Weights of a small mixture-of-experts language model, trained from scratch on English Wikipedia.
Size: 11 layers, width 768, 245M parameters.
Experts: 32 experts in each of 11 layers, a softmax router, a shared expert of 896 neurons.
Training: a variant of Adam for the experts, 1166M tokens, 8896 steps.
Below are experts of layer 3 (counted from 0) of a mixture-of-experts language model. Rows are named router (the router's row for the expert), up (a neuron's input weights, with its number), down (a neuron's output weights, with its number) and show model dimensions 0-95. Each number is 128 + 24 x the weight over its row's rms, rounded and kept within 0 to 255. Numbers have three digits each.
After each expert's rows: "raises" lists some tokens whose logits its average output raises strongly, later layers aside; "mostly gets" lists some tokens that are sent to it at least half of the time. This comes from a sample of Wikipedia text that the model never trained on.

# expert 18
router:114139140100128134121109120137125176124124135170163141137122123137095101100142149100134142153103074136181169128127149146139106128127103101107119099123107114101119133111114179107140124087112112074101127130127114124144128155188118102166122147153146127164145132141106160143083123141108095142
up0:087149139114122146122138112122100156135151133123126110120159136149155130140140142163079121105154117156099090135135142142143072096097133097129089128104134126181160140105145070136145106101127153120155131112125110083110122118115120158116134144132159135151154149078112134142142144163123147091
down0:145140097160167115152116145126130145121133103131113180159103130125114164124075109142152156152155115109128117122110140128147143117129142097125134136113113153153089100120083131123141121109158092143140148086120106082136101123141168155139134087133102158147097109119151091149099162097154129150
up1:101103131130167127155103131155161165121118109131167145121144132108138158144124115160104143139132128111119136113110120077133083136114131164139125125090153105140135105147156120125113088104127117159151117128132147101135165169114115067106158140140170105150142101144152154083085135136143146127
down1:140116120131115116140126089143079141152126109175163104075156115102099100117155155129126148127168075121145108099143117146121159157152115153176112116156140124147112097161155138154135125150107147119129151114109138132195145114122138102156162122117112132156103136131130152131118143102101167113
up2:106175114106141155135118129113167132112167136110151148139144150144089102120095134151121168136134146136158126152139141129160114152119139119147126163151146161096095126170155123126144109136161109083160138116158110140114109109131110154127091147180095125120134096133089124169124205152138119096
down2:106133134100093153164106103158136143143116116123150121123082131149153102113154150121129134155097156130155108108122118129103193118154156130150118122137095133129109130126111168130193081127136176132136134152151098198117123120086098104118113077130123113161155141155117095190172145176142107143
up3:107136101124102144079158127088162166125090101167115149168125150096106103109095125155148136158121092129128142185120112124111136120115091139136111096149155175110135152102134127107155134140129091202109164096109135093105092141127146101145100143147157121130187070122142146101136128133108145151
down3:119157135144104080128167145113113131104102149137123150119153158149153125140157127154159149142106144128104130136148121164132130096086134102124094103131108136151129159149116118138132167122145119149117150166141100125146099169192131114153138089133116113135154123146085107111118115105137092118
up4:126161126137089111108111121167087112169111147135130169161172107125153117112139169123123117140122128129127114123133081127142135102107117142135112127101114116132106125157111158103151076158090135122088109112129137109120089148142100130134140106086136166120114161159077136114134120107129119170
down4:147130103102121155111144106110147116119152109153128104112128148141166135107126124093107095067143110110092091081132147105132147156170139120166146140103126116112158091117147099113105134124124139129126132133123105153166113097119153129128098146086087117128118128137150111154121092144154138133
up5:149122177116144173156106122128100182116109137111147114113118113124152091110130082169088159133135110082131134094117130108129136096126131135134121158067153114155112123159167139184106117105158114122108140094153149149157124118112138122144098177122147101135150112129129163118111128138119144103
down5:128128156141120128103141123122109085112136109146136173095117114093112139097195123147144145134189122147083072089137096105126127161124089153109166112094135122186161093130145098160110124100117106147144135123126135152135138124116129169104165117139138111147143142128105163068124091115131105122
raises: " positions", " position", "worth"
mostly gets: " up", "ant", "ri", " main", " back", " head"

# expert 30
router:126135118141121092169080101117126115126120131154122136129151147158130138100114116089134139136158141142132120110114117128163122141132118107117122091125116141098132122131162158094130100146123135155086109109147123096130147138151161149165096175158137125142115121160107163133143097114137114184
up0:143075181122131099151118161149167152138137138132108130164113163156097115135112144140153102126109142156142120084103117138140124167146124211136125130151125141084118106111115126071079148085097152131133090171123133088119124141100127170160176119095152155154110151095095159120121164124092080158
down0:146126134155104127149096101130147176139121121124075130160137107145101129164118138115123137130124136105108112114146102143158125166137162105130145127141105136110150065149138131095137158137150157147143113115183144146113110080085105141117122147156140124088130148137125141118119135136135129107
up1:146094148126115123132136110121152127111105130114117194133157120148101141135087140107137117099098155156121156102137100116082136128087125121134124144100121147034078135151115110109164115152095131075119131122151142123138099131137084094115107125154114145165088112158128105111137106140135094134
down1:135097141152150175106129120143140124171130083171149094115109098123179094098131123119124115146147126117115112135110109129111155118139154098120089147157144123103092135089138087120157124127137142149091106144110168101157116118109109162109158088138121116113123104160189152131118147109158168076
up2:091135094135112117120128150119121130120097137148101118132143139130126177137145088134136119142161128116126178137098115124166088116102073185095100120140157145106148105098139146086136137104157192114116146118124124173170130116093126144117129146129125102127128162176138128042149109128114174127
down2:111121146093162133137142114140161102126113158098142129140105093131097197127098169128142144130150112176139098155155150119122124098138130133127124130112164154121097132113121166128096109115129149177135131149118096124182114109138097144145111129134099102142151143114108154161106123099165117099
up3:121100151081117150147108107133133109147143151115131148157153165147073101132096127104125116114148119123148126098132155122109116144161176144144090142119158137130146096165114096096154086138113150107143126156175117135102128142150173091080097196129106129114110134165085146159080161146141108124
down3:129097108068146153136106154099142116146111120089145153129097149099126136102125128111192167145123131168127121164139081135163165109094130114095155150128133128103130165105122134105109118132109130149129140117172102130147138100106123127079128130112113070144116143123098079123115162149125151128
up4:166126125112121151113176157094129131091146121122105070133149105134133131097113179134159133117145141134143240169121106094143156103136108122097163136087172143141142142135134140108134101131146130125093103145114121149140130131129130151142092145152167128136116138140107121139118130115107109101
down4:103140133162097129143198160144139129124137161140115120195106079141108133149126130152102122172168103125141115133085122140142125098123118102055107090175138126111127124146119107130107155099163096130146129138083126129170111131137099120161153118085129096174128121128171165121134160126079087125
up5:156097154135151116107124169170170171106133169119125116134084097126084117160129194119121115109106181154181140139132122133165117129119127125145157176117145117123114092164144130128137112138134123128112122093172148120147172142125106130144128175139162151128048115098087112130075157133139140155
down5:139117126028145138144128079121121136142149095079097106114097129125111163111090117142136139125120131142158153117150157164102145113118084112111111171110120143133110111131137163113170125143124172115061103151133123158090085090089171120123131118105108118184096140119112129136124114130124134132
raises: "now", "ended", "with", "%)", "the"
mostly gets: " at", " (", "al", "at", "/", " University"

# expert 25
router:199144124129127124148095122152163104156137140175098159089148120153122103117077115096115123154204192140146111120121109100169100115161141088107094152126201095097106102152091141110130081128138141127112112117105143115095157121111130155142142151137175152142115107128120147100111107122082127139
up0:123112139146150128184135125170131151118114111135133133093141147110132149112066119132122136130118126122119117154116115095102147154145079129102115101124110124109130101109141124108134129161165105112134172147125121136115088119097132090154109168127103114115127104130132160158123145110111101160
down0:122162124140156121139110108148125138137127147122149080159135149118170125135086125088153123141113119150101113153125124150086114126144111117155142157154114095127127115135108122107185140121115130140122168106101143155129159149161143161111122104141130138219144113145153115112155126096112155122
up1:096105163114113134148098123166153143201129127133101119157131148134127144170174089149113124089157125120138082121151093119114107123111149137126123182126139174111160132099152169114129095143169113124109123139144164097122133095116154141106115168135064129108092133134139119132137115098163082125
down1:109179126125160142084121142131121111129145115152105153120128077123127155121146166139097133107106139115098148128089125150129137146136107143135137123124134112125128116131144098171109121122134120115157138127109130147098145183156114160135119104067182136000122095115123142132121158099134116129
up2:104100123107124100176130099078111116170106153157102134116090104130133187112141131107141141118091097113075091127139135124145156095093142110141138102170161119116109099134107128136118108117130135113104123097108157142158174156149117101098131149120138109154111146104139109090128111113140096092
down2:120097095114126160082081133129142124113156093102201086115137165119112111123131151129155133097128106162087107122102156124145066120114113178160140088111160134125148120092136110134138174094094142110165160166157116120136133126116153142124092077094104148203127117093125136090141141093136122140
up3:157096159131145136124093073125127113132101107137105126154160140099106144151164125137124120126176132151150217150148149126148152131095130113102114162146139159100099131167154142157130148110084071119169104124112111132108139128124152126108119132127108144181114134125087138155145124145134112159
down3:124126113123136134112182150142113101120126079149128112153150167130132136105082115122140092105127115104135139147149134142169153135123173135137177136140111108164096120139149117147166123110155115114159105107116094107121113123074158109137170151103097151149102115129151151156070133149116186144
up4:158103131113150139135109106126118120134107112116185180097142134093176110113113125142109099174131194129107137124109158128161103123137151115113165123171095117120128137132101132102135110111119100167119123123092121141096124121173133101119162185129145150158098115124151112156102097140079116131
down4:129121119212116147149150133118122149139149126114140082129162059156151126123133103110125117140105134145132115130109118123147164179143140121109120149107125094129144146159121140161134136146136102143130126131148110129131124116106127137139118120131146110000107105116151124104086133128174123124
up5:088123130145130134080119182122099131113139082101082131100171142132139153091090102147142139138136103128118123139166120125127143118142125155156116071101119161123096173113143171125134138130163116120112146116153134086113091145121166123099138105089107089110154131078114119091111122138133111145
down5:143104133109072138150092135160131079174131120115135120149126168133097144157130119143137159096133136098146135124102080085117157176089134121116109165124145124124168109170112162163155111130132117137132166141141131169100148138142104153147124148172088164177138110140128153098110141155113103114
raises: "=", "==", "Background", "20", "Personal"
mostly gets: "u", "k", "en", "os", "im", "+"

# expert 22
router:133158116117104137150110082137159135106172127174108163117138133140106105128126127126129132171153178124120160135138105108155120069093132153106111123119143165161103098119124132095121120153148169136040123102174123119088128106115123144124123150145144149157121130137130160140123104104133136121
up0:186122104134130195141119143147131110116163151108098103128123136130094170129143122170148108134112144126113138137134132069132175119164150133145125119173149119132152120101132143154144109112133091121110084120094111120105117133113072103124138159148124123152131100134079105102098097124102130175
down0:125125159095098094125103159113168123113132146123105177160166121147138130123129162131165143077159113118132143167134113160113118148114103142101095070147149086089145152142122139106124106112131175111090144120095164121148125179124126122159101101120072124146147164116080104082085166123069151094
up1:112117111130144133146140133080122129127168135114149069145084140119130141129136140131145137095103109099126145147136133136190122135084126136189105138116184140073106120153119147101135135113102113098115124147146158118135128131156137140115128099141162134115104195113128111106117133090101140158
down1:148117144157136121111138129162146148154138143138127107152121096114104141153158068135113150143140118135108154133119137127152097121132107107138111100126111149121153099158146115128116152113099173122166118120136090196140132123146132094134142151124131151147116087096115135095121131086125125143
up2:103109092105102150175114114136148123144135157110125165098151104087127170079092130137109139115114106171177148126116079094141109184125136153125120151107131116097107155171154145059129137109183112114145114155125112107118121122099128143184111132170152189107130107136120130144128121133112118156
down2:145164120172116128133106133130128129120082129142177147089112139094109115147142187118124116133136115121129144151116116164087140145116100153162111081122100118137105114109128149176157105089154072099136131173137133085105151123112097133129157105154130137053179114114130125123123141118149089127
up3:135159113102173140179147129132112118146145113133127164173123084161125161098130144152141143151144090100116083094147131140120130096127127103106125112135094108101127144159048147128149144144138151090140164102159094143113145156114137114136096161118156127118111087140081122118099154122128134170
down3:105099145150076128128128108157134117087116138108119129116132146140150123127150140146127100152115124105121110181142117165192096158138171119095141133115125151130123146121199123145092121097149122077117141097135121138141123129140167137128141119136127144143163096155128130150112139104140113139
up4:159153170144104127103103166124129120133130086122117073148091147088166087143118136096117131107135125112133105173150136125119132163108112129110133087101123154122123139148097135121076142077092155064124130152164155105121129142140108123136095096113183134128114126161132155154099123090097107122
down4:076090118142115094129125105134112122173124155160126090157115156119145175123129118122121150117152133125080130132143160161148099125119143085118138130125088136135144146128143147118116110112159129120138144083143071108092118109125113155125081176131108101134144112157117127151098117138121115161
up5:181128150131151099111138136146149103128058137098106127115135118140082106147107164125132090118147114068140156161154112131116150132095128115139154113096141165112131142137120147103115124134135133109137118090106098097111114151109158067126096125122146123122118107141148112140130107129122118159
down5:142123127118140114172137103112142128161078137123106156146169106123130130094145119157128141136123173108142110143128124129172147129126130105146147150131146128125089126098129181073136109140148156144156119138136190093134138122107144119123152124149124166120141133118136095134186119107077126139
raises: " a", " the", " them", " some", " by", " an"
mostly gets: " $", " found", " released", " made", " held", "born"

# expert 5
router:116121115123155127151116112155102099135149133135092129139135124144135118137105131072152146119148140075145165116130098085107112093111132094172099141100151173087142123131151137152122141163113127127100151146164148116122144154141122100142110107111127126167101137155093141115094104136085101143
up0:094114112129109163114114112141149116133115142137130079146144158109124078148144115119111078172116103115118180149167172133122167086120087128130081084150123155150148153132150129106122127107117125166075154106112096071160097114137123061139092151125171105128171105125138145145110138161159132119
down0:152192118118149152129175119095114140167120094157104128179117164141102134098174093144112131100132148127096120145110108143147131095104110117101173101161137123129144151161090117106118151124103121171128151109082122082147174101133168077117121110110069105102162132104132111135153124126113122163
up1:151128119132126153133157082138105126174133138143172124114142119150137153126098121144153166098135118155129091140159094088164136098136116200141093110107163107149126145168119157134109103100132096139179119125127165105172107131124121107127093155112116124138101103129129178116141166169113144136
down1:121150122160142148089112154126150113107146089133134108127157161117120133089139183166118115150147160133119136132122126143118111124078153161140176071108159160132128117096120135102156088148131117136138149144111192115119141127145116109113106151117108148146130154121111158122148111178114127138
up2:164133119138095118159122094149188113146130128172166109103124149124132111100162162136141146151115089147138128135166090149154148121132118094161106102140127112119120090125159107116137137174100073145124155102136138113140134108095145041106154135172153125151144109126091108137103103157088153111
down2:161112169123095103149151109168131121114125140126128061100171124112185156101146122114097086122102139119055094168139092114113135093134143143108151127118146139135080148152131114172134143120101133145123133114068106078124122085123155135112105123100126137189105149146094122155120108156125105111
up3:139174130148096131141132098150119114124120097148099126164145140153190088074160109163125084143139155154113109141106140142122138127091120125120077099113135136160129093092140131104151143118101102185106160113136122151149110109099135112120098153153145090140080157137147093076120112129151155098
down3:136111101154124138101109168143160162112133164128145091173123079146091118127177165137116142153108123153073162124141147167166156131112102181148121102144119074145165163144148130114137075100129137150129123135104109099119088097127103127153140104140107144145152128134125089150110166098138113110
up4:105153101175110114095119170181100128143120135145133119083170123143141139123107103131147145134146136132161150142131084123178108108138124143156105088168123168118088131141123107150109114168112160126110114101149106160152151139122154124097133095130139141118105089124153122084122087121084180091
down4:121113111141111164136103136148120113080160143118107134165109127078108136109151146096082176116117102098152097137113117157140109101141127147115127134057125111153120149092120157114139146129104113143116165116108149123154143171135129126154186093122130129168146132172105111123144117116118156112
up5:148132113129133135124125157128103121128104154108135122140077136112180139114070133087111105140143141149135147129115146081114102105110122127101126088138098137113155126149159150108143126130153133164114105119155140136140157173110089128085102130100126128132111109193093166155146134149122076120
down5:119131102149116169077138115126104147124124157100088144101160137116105104146119106086160098107174109126116110107135112127143163117106121105135122142143106133172121126143119132146169104111121168128116103160111131143073134120155131129091159142121121136171107120117126102146123104164110134152
raises: "з", "ically", " groups", "She", "eries"
mostly gets: "i", " new", "ra", " single", " record", " life"

# expert 4
router:129091113112122118174115150155122135144151093126088139107126107176147146138088147129107119123090098096179146126121109133116082152160169155129092158126138161132119099136135109141158083142096154155109126117110125120131149115143124144109127100145136141150103158129107141141170152152125146145
up0:105141120128090127124122135095120150113102097148105119123147141127064107102134089131102085126183108117153168130154114117123102162075106089132125086126102140138096155146133123123161163101104129114131128117126113135123118137133129098088143103131140125128128107108115137123097112144157121148
down0:126111145109157139121105133109182152168139148138136138101139158139156140130141139123114166138144132118123102110139119122119083147145147113162079168104131150145115139098090173111115148098092149105124129101121136123160148130090106119120169164172146150108117055090119163146135137156150087156
up1:083134128101136135089135171143122169076074137141134149110151122102105150112178139156103121124140104124179151101152137130187134137129103140148125157157113146157156140147132155096100144130143139110145160110177122166124140093098113128141148101152158159105120122118147133095123118119137140157
down1:097090119171132152111145142136132127132161146168065128130139141065075114096168121115093107147093160086153116128105153162143125144148075109130144168116135086182090154134104090146124132126123095152146162117116132075108085126101095161143099179149146113109096077149127159089108137135088043195
up2:152159177150116129134127103128129139114160126121143139154131091146118109153165166100102145088125087131158129102133093156167140135133116102090082134168156117132154128138144112090105132114171090114142153150144135105152112107142152122140076154106173148158092075124115115113121171160141123165
down2:135153110159131088151116115149118109132099152107097089104099117157127125179169131108147087095157072114109114103123144135098116154109142125102109153135122095131111140099133131166092155148118117134091119129116104113096147129149112147140157113119133135074150132127108119117139114167122119133
up3:124064132117114154159143080114150102142138121110148137117121136145084117155138112126149121155116177147124098087139135142134119129160138140104138103077104144113096106174103130119095194073138154120145114122105125138108168137193149116161129109134139084104102094117115157150115146105140118141
down3:167114093110124094128138168120095122155124145106144124158101136218119100166146114106137163137139157148150112115120157117115170123164121165090138147150129110118156155142138117107091136103128153115122134092138121168129096136110110108184145161155138121161109132153134159124142146062173154100
up4:137137139138106152128100137148071150144112107152100201085099119122137111159088097130106125105154134108146102134116110135128101108117125139128113180186113094111097090131115115141134156154088131125129102143153088097115144098125116115153109171163104161141128143139138167104091131108134084124
down4:140089146142178123122147156138167116108148142148130175114126120157081110116154117164127138128154143143171173161127123114161104101184150099137166124127162156148139118074106166135139096155113106101130154191128083172099122159085112117108126144113177160117100085158134104148185129100148129160
up5:101161103118169107110155134142124116106154129111155116142091146169134126073115128120134117123144127108163139118097104075157130131115081135160095092104109168127148105129121174139162119160145157139080140133080170148102142144128117119104106127120139121150163114125114174107117091163093115138
down5:162148163154092103136096103107169088202112162162144126124118146159149128144162166138131081155161104151121123104118146115153112098145137123128109139189160117127093107106168170130141110123139130153129086120085170112078127137160095102147141141136157163180117114088132118107126134131126094126
raises: "Results", "No", "for", "which"
mostly gets: " \"", " time", " '", " [", "ro", "io"

# expert 1
router:100147121130149114114112080130134107073152134141076168115116143126119187163085124104151129144139125163118119142111092143130155129144140104136085114131123112100121107135098172127116127119143115154116159186168117124072145103149148131107065154134113138137137090162140105106118081131102109141
up0:114147145134103131085132113117123088135119113117145081161113137126149104159166107148100082164126089100083100133152134152135059149132127103151107115158190157101131129074132109104142103141154117146100145107123109115133135155117166123127090122124157110139144139121102178152123105099102177133
down0:081104094140114138099119142099127138148089122118164144119126132131120111111103137145151152089136148134095142135143111136136116104088106151085145165134101148163134113103139165152135091119138165181096091134106106128145141157154140197141130105109158130074130148133126127094094119101141144119
up1:143105134097139145101158135162073092129135123112103098120143081117120129138127094092124156120134108142162161144097123097136110111142156143150102078181119153120153117135123128155106115128151101146115180155164174124176139138158079132107137117088127115148141116117113115116121093164124171133
down1:153148157118137094115090139116123112156134122146119144158136160103105122125160112172142105084123126092157110080166112130153131097128143097106134121149150143114153135150092170087102143140115151133092161109085148134149144124131131139124159142080127093132105134104115058183126098131110156120
up2:144077093096143177145118139083158156098176133103102146121143157133069160121113106114146109135173129125137167146119107088132118106124109128126092136110094150128132111127094183136130108114149136088106136129095145122139163132142076102144175087187106117139098116143149124107132131175117075115
down2:119174142143126145101114136141164136145139164131139106124131115138102129079093144116137155119142162093127146128097156088153129131129135134162129088157103134139121134099112121114116149128164138136170129115117120129137180158145119126102150123107140114110080151128149098135109124115123149103
up3:128147139163118152142105143146118084116193149112170114148112099144137107119125136107143156153147134105100145147128092136106131133135070105075129066109110138146120120077147144164143097127140117134130092144125150067156114109157111123098109157140167151117132152115133118113086141099115105137
down3:131147115107158134126107157178185109143148135116113162107110130079113105168119135119125095151153118177114075121166122126062160129117095143132137124145105167102089128121184119167114138089088159120107104137086132152113151145152078128131154127147120157136138139118160142156157140125110105131
up4:107133146071156129115124151095066112163183108121169103071107139174161112134113123115124095161098119108135121117143124152121180144103144118140116105132158113087133103090148137166130088107156144129143138158132138119122132107125075149118150122152135141138131123107114182126105127172118125096
down4:137074098158119131114092124159132103128150062104135134164106081129133176163123137134116128162111096120097146139145125118182099134122122123076102117127156088134144108135131151156082129145103119139139180151116096145113122133141129130110139140133134097161149160177144115123173115095146143125
up5:086108115139166118125126137138153119132105119146084162163161138169110123102142088155160115143113139136135120146167120126116144073121156117095112095141106183137121139108104133103098099111149104149088129115160154114119081172144163079136132112113100178155164133144156103123132143118097194118
down5:125117148125098108087095141131117052119118143118151140111156097109153172135111135152153133111154135141165144156117114144112163135147142077137142128164127139112159159079151127118117144119114121122078133055054139156123115150130096127137135135102122120151118115156112143111144116105135135119
raises: " was", " had", " has", " is", " could", " would"
mostly gets: " it", " he", " who", " He", " It", " they"

# expert 24
router:139121179116156130124074117117120163132138095125119130115149165162131105102132070105140114176134151103160138125161116098100106101135120154176093149118143074107135079145157153080139134117150117102092153152116094114084114152111094125112149116091158137123104118172115166103145138100117121134
up0:178141138142120163102133107134101131103151097127127097106126076117166075095123146120131107051105120144139117111134132131141138121162163097131121154122136157077121133148131137158131130098129098112123131138093115094142137081147122128093177152137145139159070127149104161153126128152162145110
down0:134102150135113136152118143145126161071113098114123143110101155137116133169132073139136158139107142122087123133110105124162125075136134086151123155152092168122106138161128115152129104137123104175133135135112124157120153142148147096134148129106104108071146134122121103119143100137105136141
up1:132155178134141124126155114136142111107105127151122132193112155138150102167155156170134113115152067146139140120099139102125113129118148087142108151144108100135090157125089116106102120136104155109108114133118100124141198087177116129135122097097167148157112143068084139113096118133126114136
down1:127095086133113176118094155117101127127156133143153064094117180149139131141123156093106135107132184128122127097125126099106119127114143134169162082141150136118108123128167142099132100148089165141120180111135131128124117131086160149113201070169106148071179130169133122113184097102110083088
up2:136131165160105088119115125163128147119125130117156096102089163118081149142073138100150128093216145135119098118074101139142122159135112153116125108150153155147104127141101150127186142138130104079138126124129131052087152129151138087119127190143147139115149121120121166190139146169108120139
down2:142126130087121123133119130104143114150130112155085152120115179197195123129140152109101138134128132100133128135135134125108156125127114147107141166089148087141141148135092135110084093134076155150080170138138116117117110126123085092137149096152146145117111184109138105146131096131147112143
up3:155144170121116118117140135114102120141163147126115117108150127101128152092115088123118142136141161119111160148175126119142148105145148114146154087138102129137134109104143146160130121164162145145111133154138194121117116171125136122101107150133172128126075114132135178138114113163102147147
down3:116119156106107074113114174138106168154114151122156110169151165094095124172110120071173114110129145177134128138125143116157134119133097136116166101117101115078106125097137143169146114157102078147133125142144104133115106160091109153168096113133185110148089132162132136133120149114131143138
up4:108133116104106131129150121120128140133110146143143126139123128122108113125142128126153171116110121124147115155146135113112107126118172129099125113138133125089123105164102123188133122104164144134161144109136139109132104164116069138084138128115104117155142122149112125114159116101150153173
down4:130143104210157138121125136129134125140107173105095131117156086121127113117136145103177117103109159145119101119152141189110113176157089168088136102069111173148106147100125124087092111111100101144195141146146143108142148137135125121119115165128144108108129118146193147128136153154163140138
up5:111126138112169118108146144114119141137176134135135133099133104189143122115109155107142150100147112135133104116155099128162101126158113107139116140118154138142125134179100140128141118127174137100096140138137143146160146173141114133101137089115166121111135182140114099133116091123134114124
down5:119148141153162159127170095186156115111149105102113126121148129110136069132144078115091161141130174133095144118099148167183126105115130090180166145099128125143110127125127184187093130114124156140078131166104109170127143100140149089127079166169123137138122167162156097159118102130142127148
raises: "==", "The", "===", "In", "There", "===="
mostly gets: " a", ".\n\n", " an", " this", "an", "===\n"

# expert 21
router:155112177122191158139147128112109149140145096121161104111111114105124138103129163120177143188126121200191151087148139050123121160142137128108127154127125123102164155113124137150163104074156133115130163158138152122157118094139134118122087130136147133148074152147123150108134137125072094171
up0:075090134106129184121129101116123136131166130098139153120107115120163158080116140137130117120159114129090109129186131146092116171134130087131120124144146087139137119124130120146099136117116100148145161143087093152100126093122169106096128118132138114132156106085119140088143121143168105119
down0:147127140126149139185109108121099109085121121151108158114125163108118124123115111086119114140151158160146167117137119142093154137079150135127158110124131186143140191143141125085151130138097119153136105075142124161162193087086156139128112106085137147137125127145110159135134150150143150104
up1:193150152106142124117091127140105153145168125126141126139121098167153124102140185133110099093129163119170163122102144134138118132157155117100109158160122135134114112111090112150143121148109129115126105120138137132120119118142132137134133168167136140140097131119144111134145167097132127122
down1:118151089166141148116098166150146127108105133119127081100135124113153160167177108108152125148161151159153114119147178140144113132145118153132172137132100126135118085129155104156127131105151131130129113100120141138099132113134134107130066112144164114146137135160134173099121121127117097152
up2:092122135125136094107159156142106098110125139126127093123152185076089142150118108177087146141138117139094099156110156106173129103120110100141137186144137127104108106132148148119146119120156109115078107138133131100085107114099149200111119176076132125175122121108114112091149138115110085130
down2:172095096126094116173160121142149147134106148093133142124120149114136134184095107142134182138100104096176172091125109103089130098112145097132158108120139144158124148135141112138142109120156123165145124175122136131144132129144099136115128166162103126108132128118129131133118147149110139084
up3:082158122082133153103083113132086146147143133179127139128126148132135149148157143102120114112151129093129176176102124157145148116140110119127119124120098096125109113145124151154138148129119123146127109138164098119163161143152124132131121101135116115119146108135088079100169118078055176142
down3:146147098140155131148120153078099165145118093106134146141135107177137112164176131141107133140129148140106108139141170154150113148139150085130119134100140101099110141131138136104134103129079101118113126123173149159077117124156123136149160117137117101142122140147128161114113166111134129129
up4:096160136098105131112156114131189136128131086125132130092137126103132157087091158084120137159077115142158135131124148140117134136099122117117083111160121134108142110115127107110134151124140120119102150151163093125125181090078156106130116128111120123116146166124124177132116135160105077149
down4:165148108096133101175109149134145122174106130141104164118090122164145157103138143160130099129112186121148136138121166107143079129146076124153168172135115105137120140124075134105122124107108120167140116104132137092062112155127125133126172149097093139136129118114194140149134145118170158125
up5:196138152080124119111109109144177126132120084111132134134141155116131093113133160110120120140135155153137156117141115133096116124127124128126111123124129120137139123146132135119127136140160123128103115120130100134105129108092102115125122140161080121125118105160071124161131100152099116167
down5:112123113172152128132132074130133159103120148121158095138109166143140146149133135139117119093111115180149142087138082136092141198099158170109161133126135101116114131150125123125109102096115143159090123130113134144116161129085134165111122155133137117102117170148114136156149109146156125195
raises: " ", "ads", "}$", "ors"
mostly gets: " one", " January", " November", " July", " out", " September"

# expert 3
router:152113130124130150115114123172141149155115143179095145100134114147129151122134156090118153135142151096169157126096118094152137143126101144123122161135147110106122115139099131111145122156155114116121109124105129097091141103135126132141165136123147127149118091144115128100129134132119129196
up0:154157109103144139115138119135098117150145137132126131111113153125120131070143095122163135122103122101130093155124135108109115116129130137132122137141093111157092099161133140164070158081146119134162130130129106137175131115133131125102138096110153104158128102137119112129079108122130137141
down0:120142120088134139120116098152140129110118104132133089108125105134121138121143116162111147119173146125124081107124126124139098115105099153119113105154144093104149125187143135175122089152167105162124084178138129126125115127151125118122151134122127143156142127121150129136125143177167109131
up1:134089120138108141139094123074155094148118169168134112125148124119136156104130116095105119121161113138157120144122085116150103144120142109153111132132142171092128089124138117148100110083153138122152115096111158144115117111129092129120129094166092071134120155106116133105135113096163093129
down1:140116081078146132140128150149117126146141090090168099116132169147125104151161179142098109133114139118102088126089077102137131121124148116150102119116114117132114191142115112106126100126159121150139113122194123131116132124145113179131168127118120143138129144157125147149121116119176102111
up2:128124138125110122131161116150126116113114147131106143117123098118098096092105125107155187124139157110149105161160088155129148124127143115126113161075094143127120131203089131150112137124126106133127137132146202143159139102130118105137137147106120106163149124128110120108144143128065163134
down2:096121100124160184134106159094115157142138102151169075144144156157103147131094103114122109116098125135106103103111167116107117120134128122117145100101104142116115109151146144137139127145132140116119108126132150100090142123092134158124145144094083150111121105145124123144115154139119132113
up3:128145145112118113163107126133112147113135153160086101149158071142145126115126138147143152124171149091129160138127113145103163119092113134159132121184109141120131138112116159158157132159128120168137157128135127076123138118107135105127098126111127132132169128144094117107102096164114160145
down3:119144160098055103146117151138126135106113124049142118083132154128136129160066104087116135099151150141100132118143170147142128104133120143154136159115118163128167112140086094121079140131154136141161154085128097121109111135154174109131166119168078103132129146128135115084125144137130119142
up4:170140124119149190172148100140132138139154149102114146134121139126096109104098119143114116170149131151111083103180114126124135118104130105141132106100113135156175089128118157088128144157143113140138105149082149111134118147176125118102101169162103155130113124115130139103144098144108163150
down4:192152120102147088139160099106140114116150121108131093122153111109157122130152171095104110139125108115148117148099140100145150090159156140147152146085109130124167158133134139147152106070102135115116155130103124127106098092149091118171066146098154141130130102120088111166119176167163121122
up5:130098127120081167160106099110167140135129148112099081134140093121104163128133151118118116098096157112129178144143079098094163140088157096122138149109129126124115157132132116126181116163134121136128126121136120092091094132134137119106122156110134141087102146143139101150146145104159131149
down5:110117139137139090133067118156143120094132125140082119114118151130171121112127119092165155124123144155157097130121130191084161095154117116143148131154123130111150108149181132136121158147139132076145108142127137115122175096136103153137140141114136118185142109153129153097123179121155092115
raises: " Each", "This", "の", "oid", "There"
mostly gets: ".", " m", " I", "M", " M", "l"